python train.py --num_hidden_layers=11 --n_experts=64 --normalize_top_k=false --init_std_router=0.026 --head_dim=64 --init_std_qkv=0.0762 --init_std_up=0.0762 --lr_head=0.0102 --schedule="cos"
Below are experts of layer 5 (counted from 0) of a mixture-of-experts language model. Rows are named router (the router's row for the expert), down (a neuron's output weights, with its number) and show model dimensions 0-255. Each number is 128 + 32 x the weight over its row's rms, rounded and kept within 0 to 255. Numbers have three digits each.
Before each expert's rows: a language model's description of what the expert responds to; "raises" lists some tokens whose logits its average output raises strongly, later layers aside. This comes from a sample of Wikipedia text that the model never trained on.

# expert 59
It responds to: Foreign name syllables. Syllables and letters in the middle of foreign proper names, especially Slavic, Romanian and Italian, e.g. Fitt-ip-aldi, Timiș-o-ara, -kov.
raises: "ise", " ever", "ine"
router:117147126108095154155117112109141096138106086123121125105188157104145147110133079109148085087149117104169160048112109097184135163189138111091144152108128135114173145139152083098101134107123089140204148207194125152139134085126173119075090115101135137095087062171107131060186145116141091089136085114162154130191153118091091148116120155080146038201086136128097108123159112120142170138159141198110121149106083124152093140091147138102129148120116094127158115081131117144103114083172124176070088122139150179148082072091113117128162105134119141128122144229147148081078114134144067132100114117098168102109091154147162106090126144126181088137142152124132071083132136135110087139146126124149220154186135126082098126192141098102127127131188087129137164118141080073113081163145102
down0:108089110100168148081132153136124122139097166077113157138060145117107118166199133168128118172167121071103089135150109127114143082147121135192205137100089156134164131167137164113147139119085180120094125157124104105140104116096159135150119127135098114084126117094144144178098066134119165193208136162166109116107104154163138047093145100182104138125130078076072109115109028173146085132109124136108123148143127192126065073123142135092122118094052143133128165116136193154134092190150139144150141115152037141153150141169119098115136144125169196161102158131120095135130157118137158098150083154164121095221115114156139224135094151129104149128114125124134099154129116141134145103101175153108094204206197119156178132110138100144116141126182097121139138154132129105099134148121134

# expert 15
It responds to: Mid-word fragments. Short word pieces inside words, often after a hyphen or un-, such as un-sk-illed, back-to-back, F-unk-ology, plus table divider rows.
raises: "=", "-", "===", "Scientific", "General"
router:177130139116083133172099168119158093114135063169144081158156149159140145096136105078111121156127073101134102087109133074129130194102144082129201173069131130102153152134163100113060064137183092109184177150134108136141140114135156065117135135088177106167132112157062141133124157130145093105111117136182124174120164135107133164097104171110185093130108148097164101111156104048149177168174121145050118152136115130105131125120110125120113104117095064171169118111050148162135125094150108175106159152133154102156113105113118126069192146152134126093102129209139172110108093121098053181085164111108104095106143116137119142102138126147147123132131151122161103129094135160142111108134129140115229137134130059086091165177156115065160155130190098121100167075086104077093108123155111
down0:112140056091143124077118173137118168120164068119109178070145180162118138135185167124121160116090163156101082102117115123155120141143132165163105079135112069110096168114101138206098138129167118144118114154114129127124139133064132099076141062071098152182065120107104155161068125140106176098134113117117132127054128132066155094102132101130087152190119098127115141119122100100127103096124122199092139106171123106150184065103104149134135111124159147023124075130100145111100108137130084118100098104095106093168143079137117136115132169096141154092163081174136112142090121122140136117176115135117089138123169169134112122130105148151129163105054170162161116099226103142153049136084130148091147147096125058154039141145119134129119135129123172114107089107087093082172073091127113

# expert 50
It responds to: Consonant pieces in names. Single consonant or short pieces inside Slavic, Arabic and other foreign names, such as Mel-k-ite, Bur-k-ina, Syl-v-ain, Jur-aj.
raises: "ist", "et", "um", "ind"
router:143140122150116136142067176083159098109111100102117108132177180100101103119078090126110132077107074107122141088104141123120124145178141051100147158100142137139139169131175083132070113105150107165187150193159137126156123121159149105069157145129169114093075084159061144093143159164145102107101117089146161162168181067107090171119072221110138036184166135130149139098130152101120180107151159189084143163117140094146098154093143144167107088120123062107147054097092129143120168108138093141157174172152138165173091130079115123157174117121096118141092158205101144143076111179134114141074120093101170085142117128149123094130145085129141164129154153149135081097129136170158138134127086132075152138183164118103092151120115123140167138121132124130121136116063052104114071153133171
down0:113080157112124160115127146147139126142141149064112071080149118068121086143116163096156164134128120116093112123150104102145125145124121139181162099163039066103145055064120145148097125113180106128151122115148140135084048085141134143131154117134085097163124171073201101113134135074118146128153140104117050140063070107147080124141166116179045201110148078155098137182145148180146110141084140185151127094125145135100094131103146157145135148136070114074078160129138081149141120109041134154161175094071159128149114127154163166155119134115125201115110117119169061121120092124162076098136174166133140171117166138124153097126097105113164148176118115142161134138135100157107119131138130116138150135170164090170165148124098053093109147087110136160062106106113067127133152088182142

# expert 52
It responds to: Plural and noun suffixes. Plural and noun-ending suffixes like s, ers, ors, ations, ities at word ends, such as receptors, developers, lifesize, Writer(s).
raises: " of", " in", ","
router:183163117117110121145061174110187081116134110125131072140160160162106170147113100154117123105091098071129119111116137105136133150135158071108138142110144155099111171167171124161136103082202095157183112188143076106162157110100143105094134191111176080138080097165072129121083140098159103094112103141134136136151166108068152164131111182120156116106122168083128131093147114045136204127165078155059115224117109105149148135132134152141101112147090092197121095092110171147157152081156108175153120163150209116146091105123139144157178124122080149114068163165150138131100088117157102170073160100117123131129118151172137110107130126128161090126132145116113059119128163154188138101147106151111182124146151108125111169158139141094109109109204121116163174041117119104131081170109074
down0:117127179091235166156132149149106160163127122132154142121125103047105120162118126122178146105109105102038140122179162136120090122174165108094102184133155053133085145085123112138143046126140157137117186122162154126145098092106118142109146077097078148049161137163125160083079078105113154082110210132169158080118134098111122091185155171157072099170092150122151149089155140095144082077092109091161135115133121102153160148119163138069161117148110138172107099172135170138148191131084187153146116067079180096128141095158126118139143135139153136142177115098134124136141122162128109171163138155141135180118141115105113132094096116149166100142181158175160099178160122112087171132147126121126152115148180146094171119124211095181105143133140116119142068095133161119142179133149082

# expert 27
It responds to: Sentence ends and headings. Sentence-final periods, closing quote-periods, line breaks, and == markers that close section headings like == Works ==.
raises: "\n", " However", " They", " In", " The", " He"
router:172193137120089110186085170112159060115130098155131120160157135141121141087095107100134105101132042081117116134084135061176117180111104121098115143093116160081131146161176056137122111112146147107145107155159138148110180144102155083070142124107171111135109117160075155126141141064177075131090076137190165143170182112119137155122103168089194119156124177124132165088125089106139184115127096183099080139126094129106083148103088153118094102130110103207163097055097125113083130080139117199140155168107152126146143113121115116092151142132118144102111141148134158100080072136108089155050159135157187117126104107176141138098140146125177120121160160107132110106139203149134070126133119118133156158196125085111103157143160103078121161132170102100150157137087082115105057176114079
down0:119138108124128111109135134103161153139084129130179110129126112121205167086131143141127113114149100111064140180125137204193051112147146117109084121087121230123054179205125143118122096107139165168128127088103142114147157161127121100118192124131124104135132134166138163132123078051132092157123094138119054093108101125180111128193151111138080060137148144148146133108117171148079148067156145153130109120173136110150127144111102139110157108134158122152118131144149154121183093135165143137148114137172123153074120070135179055121164083112110137161152175170082149133154113148090105134099091114168145101125100136138066138175122056123157046143130110108084137121148139100160115151178065113109180122136190132167199125103088102140147026122150122122172142103112103151170133151167169